Weights of a small mixture-of-experts language model, trained from scratch on English Wikipedia.
Size: 9 layers, width 128.
Experts: 128 experts in each of 7 layers, 4 picks a token, a sigmoid router.
Training: a variant of SOAP for the experts, 8905 steps.
Below are experts of layer 6 (counted from 0) of a mixture-of-experts language model. Rows are named router (the router's row for the expert), up (a neuron's input weights, with its number), down (a neuron's output weights, with its number) and show model dimensions 0-127. Each number is 50 + 10 x the weight over its row's rms, rounded and kept within 0 to 99.
After each expert's rows: "gets" lists some tokens that make up at least twice as much of what it gets as of all text. This comes from a sample of Wikipedia text that the model never trained on. Tokens count by the router's weight.

# expert 43
router:57 48 50 77 74 48 62 35 45 44 55 52 48 48 44 52 48 42 54 38 48 39 42 53 45 41 49 44 55 38 50 24 52 40 56 43 52 48 50 55 77 37 42 61 37 56 44 38 45 51 49 59 41 46 48 55 59 41 56 63 54 48 38 55 51 54 51 42 63 37 51 47 30 59 58 41 62 30 61 56 48 60 45 47 40 68 62 41 63 57 43 64 39 51 53 60 58 51 39 68 54 35 45 55 44 54 40 69 54 46 56 46 49 58 45 47 56 64 44 74 53 84 49 54 44 52 37 55
up0:53 59 59 54 52 40 56 46 23 44 44 36 36 42 61 45 45 40 25 55 44 35 60 54 53 55 59 56 28 54 43 42 42 49 49 62 57 39 49 41 61 55 37 47 52 63 64 44 62 43 50 53 46 50 33 52 51 61 52 46 32 38 57 40 44 61 56 68 61 47 48 37 47 36 44 41 35 41 57 57 55 54 65 55 60 48 52 49 67 57 56 51 38 64 61 53 46 31 55 45 29 61 53 71 39 57 49 38 57 55 58 63 52 58 64 55 59 52 60 33 35 66 52 43 45 60 61 63
down0:49 41 48 42 43 42 46 61 66 49 45 48 58 32 47 53 41 40 45 54 58 51 66 60 50 56 57 71 50 62 39 60 52 61 42 68 67 39 45 43 47 50 58 51 56 38 51 57 60 35 27 65 41 48 54 50 49 56 56 53 44 51 47 50 54 42 51 68 42 67 57 38 48 45 64 64 48 49 49 47 61 47 61 27 80 50 62 49 43 48 45 49 56 45 44 52 59 31 37 51 34 38 57 59 32 30 50 59 67 72 63 58 65 58 38 43 42 48 66 51 53 55 56 47 45 47 64 57
gets: "ati", "á", "ü", "si", "í", "ai"

# expert 92
router:63 59 53 67 64 43 58 42 44 42 50 37 38 56 46 59 37 56 36 49 50 34 36 56 39 40 49 48 54 44 57 31 55 50 55 46 67 47 52 51 81 41 47 48 42 52 52 35 35 50 37 48 56 55 46 49 51 42 43 67 60 51 53 46 54 62 58 56 51 45 58 44 38 58 53 46 66 35 69 57 60 62 51 47 33 62 58 55 54 55 50 51 49 41 41 72 63 58 44 76 57 53 57 44 48 54 45 58 63 50 50 50 33 58 49 36 69 74 41 69 56 71 52 59 52 54 44 59
up0:60 66 36 42 35 41 43 47 42 43 47 59 44 35 55 59 55 48 50 46 51 54 61 56 59 27 55 38 55 57 48 49 54 69 51 40 43 53 60 61 64 65 55 58 40 58 58 47 47 52 32 62 55 47 60 59 55 61 37 52 57 30 43 49 46 58 49 39 41 54 59 49 39 37 53 54 48 41 77 69 66 33 39 40 46 19 40 51 40 49 63 52 44 46 56 62 41 63 49 61 49 49 37 74 36 68 55 60 55 46 57 45 39 47 48 51 58 58 45 51 63 62 56 43 44 37 38 47
down0:53 68 36 48 33 62 36 49 45 58 40 57 57 38 44 47 65 52 52 37 66 51 39 49 55 29 70 54 43 44 44 41 46 56 62 51 36 46 47 67 47 53 52 38 57 60 36 56 56 59 43 55 40 49 54 42 56 37 30 71 60 48 46 47 58 66 44 58 58 48 56 45 46 49 58 47 55 62 56 43 55 36 35 53 47 28 52 64 63 65 37 58 45 36 58 39 50 72 53 68 55 40 41 58 56 58 53 51 47 60 38 58 42 49 54 51 47 36 65 75 34 48 34 47 52 56 35 48
gets: ") ", " ", "\\", "}"

# expert 23
router:56 58 42 52 56 49 50 45 45 62 59 45 52 56 42 59 49 45 38 46 39 38 47 45 55 34 50 43 46 55 63 35 55 54 44 50 55 49 34 52 47 66 44 57 34 28 47 34 52 53 61 42 55 48 50 59 33 34 58 45 43 40 59 27 54 44 47 49 57 49 44 62 48 57 42 53 49 51 62 79 40 49 47 28 46 54 52 51 62 81 55 70 37 55 30 67 57 40 47 65 48 33 39 63 49 55 50 47 53 53 53 47 49 56 30 50 51 53 47 68 47 59 54 60 63 31 40 66
up0:48 56 58 31 50 52 47 58 40 40 37 56 58 49 68 42 67 51 49 31 51 44 49 54 55 58 57 47 38 55 47 49 60 50 49 30 53 49 42 49 40 48 55 66 49 42 53 61 43 62 46 47 55 29 66 42 37 45 70 34 25 49 44 61 44 68 48 56 56 47 31 54 70 70 51 49 43 32 63 65 42 43 47 47 59 49 47 52 53 68 37 63 53 50 58 51 64 53 65 68 39 51 65 53 51 32 63 50 48 31 46 57 75 59 44 47 49 56 51 62 49 46 53 48 56 52 56 45
down0:51 50 55 37 66 55 66 52 58 47 61 57 41 22 56 54 62 44 49 47 50 39 52 54 50 62 54 69 61 44 38 56 65 65 43 56 53 56 49 52 55 65 45 65 50 53 53 41 55 52 43 65 55 22 46 41 51 47 35 45 43 64 41 65 37 67 62 50 53 34 29 52 45 48 36 62 46 36 57 46 68 56 47 60 53 43 32 67 47 47 55 71 57 49 47 55 47 47 53 49 43 34 38 57 53 45 51 43 35 60 50 58 60 53 47 57 52 42 65 60 58 59 23 50 40 37 56 55
gets: " ", ") ", "% ", "Total ", "1 ", "0 "

# expert 38
router:54 59 19 51 56 35 57 59 36 45 77 38 44 48 49 49 43 46 54 43 52 57 22 40 51 18 52 49 39 52 62 49 54 45 34 50 65 42 52 38 59 51 38 52 51 51 39 48 57 64 37 62 71 52 46 51 50 39 59 51 53 46 39 37 37 44 58 56 50 41 51 50 54 52 64 62 44 41 66 64 47 52 48 35 44 49 55 31 49 53 50 58 47 55 41 46 45 71 41 60 33 61 32 51 38 59 58 49 58 43 48 62 54 47 42 44 32 48 36 51 43 50 56 67 52 45 49 44
up0:63 70 33 41 54 45 64 37 60 68 48 36 36 62 40 55 42 61 51 28 49 57 48 69 51 43 47 54 49 54 63 34 51 54 18 54 60 29 38 53 41 45 39 33 47 51 56 53 71 52 43 43 49 44 57 64 49 55 58 43 57 35 45 47 50 58 42 56 39 49 30 57 37 32 48 46 55 59 60 51 58 53 45 52 67 57 49 37 34 46 36 36 47 34 44 55 56 49 50 55 47 35 35 55 43 43 45 48 53 41 39 48 52 56 53 45 57 36 56 39 53 55 66 40 55 47 71 52
down0:63 61 60 58 33 48 45 42 40 51 67 54 42 42 46 51 58 61 46 69 66 52 31 42 68 58 50 47 61 51 36 56 52 58 34 42 60 41 53 44 58 72 35 39 54 41 67 49 30 57 41 42 63 56 36 66 42 36 32 47 46 53 63 57 54 34 48 53 55 50 59 33 47 37 57 46 39 46 23 50 46 52 48 52 35 50 55 37 49 55 47 51 50 64 43 58 48 45 62 31 54 49 53 38 46 43 61 51 54 46 65 52 56 42 48 36 51 61 54 32 46 37 65 52 55 67 53 33
gets: "in ", "of ", "at ", "In ", "from ", "by "

# expert 21
router:48 58 41 62 60 47 51 52 37 61 59 48 46 56 65 66 34 49 43 47 42 40 36 51 35 42 58 40 49 53 59 41 71 37 49 54 42 56 59 42 49 53 47 67 54 46 39 48 45 38 44 71 64 49 31 59 40 50 52 54 51 49 42 37 60 42 61 55 35 34 51 69 42 52 48 44 40 45 59 43 55 68 45 51 41 53 45 37 44 55 43 59 33 49 51 36 58 64 55 66 53 47 60 49 19 42 53 45 61 36 55 50 66 40 49 51 47 71 34 79 39 62 59 51 45 46 45 46
up0:46 19 42 50 36 40 64 44 41 56 61 56 53 57 57 71 25 39 39 42 56 53 48 32 60 54 43 49 52 53 39 50 73 65 60 67 59 44 49 52 47 63 48 65 52 56 60 50 54 65 46 57 63 63 58 67 44 53 21 72 59 53 48 59 51 49 39 48 46 51 34 50 48 48 51 50 55 45 47 52 44 53 67 58 58 28 46 40 47 48 61 55 46 51 60 33 45 39 55 61 57 54 57 38 40 53 37 40 57 64 66 43 49 52 58 47 47 63 41 71 50 49 54 40 56 54 48 53
down0:68 52 50 59 35 49 67 55 51 38 52 41 55 48 57 42 35 36 61 29 32 47 58 44 59 65 36 58 65 37 33 39 37 58 55 66 47 60 57 49 60 40 50 57 40 61 49 43 61 49 46 54 57 46 49 45 44 41 51 55 54 57 45 49 62 53 41 57 42 60 58 60 42 37 37 59 60 58 56 41 16 37 50 43 59 61 53 47 38 42 62 51 54 61 45 26 64 33 61 58 62 44 48 45 48 62 58 59 30 44 46 34 65 40 45 55 63 57 63 58 43 52 49 58 41 49 55 57
gets: "es", "s", "as", "is", "os", "ers"

# expert 26
router:43 67 51 57 49 58 56 44 47 59 61 41 28 54 49 67 31 43 46 35 45 45 43 46 53 55 60 51 37 65 53 39 40 39 55 61 51 74 61 52 75 57 50 55 58 35 46 40 45 57 47 60 48 64 50 32 46 51 56 43 69 35 41 50 43 48 47 55 52 52 49 43 40 60 55 39 50 48 59 44 59 82 63 38 40 45 49 35 45 58 45 66 68 55 43 37 57 57 42 41 39 47 59 52 41 71 59 54 51 44 55 49 51 55 43 49 45 62 48 63 33 56 69 47 53 32 66 49
up0:47 37 55 36 43 50 35 45 40 49 54 64 57 54 42 59 32 50 39 37 49 34 57 38 65 69 52 48 56 34 59 58 55 43 56 35 54 60 45 46 26 61 52 54 40 47 55 49 37 66 48 64 29 71 35 53 58 48 38 56 65 48 47 50 58 59 43 49 57 44 50 37 61 47 50 53 71 59 60 53 45 52 47 42 44 60 44 40 47 56 61 41 58 34 61 57 52 50 47 57 55 62 33 49 47 41 55 52 51 65 40 47 22 35 64 47 39 55 44 60 39 74 51 56 44 51 60 35
down0:61 53 57 46 45 46 30 43 27 41 39 56 54 46 48 51 65 43 56 63 46 53 46 42 50 47 52 54 46 33 59 50 53 48 65 43 56 47 38 56 47 62 41 59 50 45 37 55 47 50 45 55 67 44 49 23 55 62 62 49 72 56 61 39 66 49 59 40 50 51 45 44 55 37 62 67 40 63 59 74 48 57 54 67 54 39 56 47 54 58 75 44 59 41 42 38 71 46 30 51 32 47 58 57 55 48 43 47 64 47 54 44 55 57 61 73 35 53 52 59 35 46 51 48 48 38 60 64
gets: "to ", "dis", "ex", "ly ", "sup", "exp"

# expert 106
router:32 58 43 48 75 39 56 61 43 43 60 24 44 50 46 50 46 41 39 34 48 39 43 36 40 44 58 40 48 43 52 47 63 55 38 58 60 60 70 36 59 49 35 61 52 29 44 53 52 47 45 45 61 42 29 50 55 49 61 59 51 38 57 36 54 62 60 66 52 44 51 63 36 58 57 39 49 21 61 65 45 44 55 60 41 41 59 44 58 55 44 53 67 47 47 46 39 47 33 55 54 38 50 52 54 56 43 43 62 53 44 53 49 46 58 31 56 62 36 52 46 57 59 55 60 29 59 60
up0:41 66 51 60 53 54 51 54 39 68 34 51 41 46 51 31 39 56 54 34 44 57 42 38 45 47 61 44 54 50 47 49 58 46 43 51 43 35 65 71 33 44 35 51 48 52 60 56 64 50 50 44 54 52 50 47 54 58 37 52 55 39 50 48 52 54 57 40 42 48 35 48 49 53 37 36 42 41 44 72 62 55 50 70 71 62 50 50 63 54 51 58 32 51 65 60 44 46 58 58 45 74 56 74 49 66 62 42 69 49 41 63 60 51 62 37 47 40 66 35 51 64 60 53 66 59 57 43
down0:51 62 49 55 51 47 52 40 62 55 45 42 45 65 44 57 54 38 45 50 65 54 68 59 52 40 42 58 37 41 55 62 48 55 63 54 42 56 44 50 49 27 48 50 47 43 47 55 59 33 53 37 37 45 54 53 48 23 41 38 50 44 28 35 53 17 56 56 60 55 48 39 57 34 52 42 53 69 29 50 56 40 46 87 37 43 51 44 48 49 48 51 39 56 45 62 50 43 47 47 43 59 41 54 41 41 50 34 53 45 62 39 52 67 40 65 43 45 41 57 60 57 38 50 44 41 58 48
gets: "B", "M", "K", "P", "R", "S"

# expert 64
router:39 61 31 55 73 38 59 62 27 60 55 36 31 57 51 58 52 50 43 50 47 55 53 47 45 45 49 51 43 45 56 18 49 48 44 57 41 64 53 55 53 48 49 62 50 45 47 37 49 53 58 54 62 48 39 50 60 60 57 46 52 36 60 34 51 56 70 55 43 33 62 59 42 46 40 49 54 48 72 60 52 56 51 45 34 56 39 31 64 87 56 60 61 48 48 54 47 56 43 74 47 48 34 43 54 64 54 65 50 53 49 49 50 50 54 48 58 58 47 54 44 66 54 62 62 51 54 54
up0:64 37 53 58 39 44 41 43 55 35 46 59 63 41 50 45 29 52 52 48 35 56 26 53 59 56 59 46 60 57 59 41 57 44 37 57 41 44 50 38 49 45 39 33 68 53 71 44 42 42 56 41 27 46 60 59 52 61 34 63 44 52 53 60 62 50 46 53 38 54 42 45 54 49 56 43 40 57 53 48 38 78 56 64 48 45 52 46 45 32 35 25 36 54 62 57 47 39 57 46 45 52 70 46 51 37 37 58 44 55 50 51 39 48 42 56 39 56 45 42 65 35 38 41 35 43 46 42
down0:50 57 59 46 39 44 61 47 59 50 38 33 56 39 52 55 37 45 51 52 43 30 30 40 46 53 56 42 66 44 56 57 45 57 49 60 48 51 53 41 55 66 43 43 57 34 63 44 39 47 44 28 41 37 56 57 60 63 53 46 54 50 55 55 59 33 33 55 62 37 29 38 69 46 69 45 43 44 47 49 53 63 52 52 37 34 53 42 39 36 41 36 50 29 52 53 43 61 49 46 37 39 63 60 51 48 34 37 55 55 69 49 52 51 40 51 50 45 55 76 66 36 48 43 55 46 62 40
gets: "o ", "an ", "i ", "a ", "y ", "e "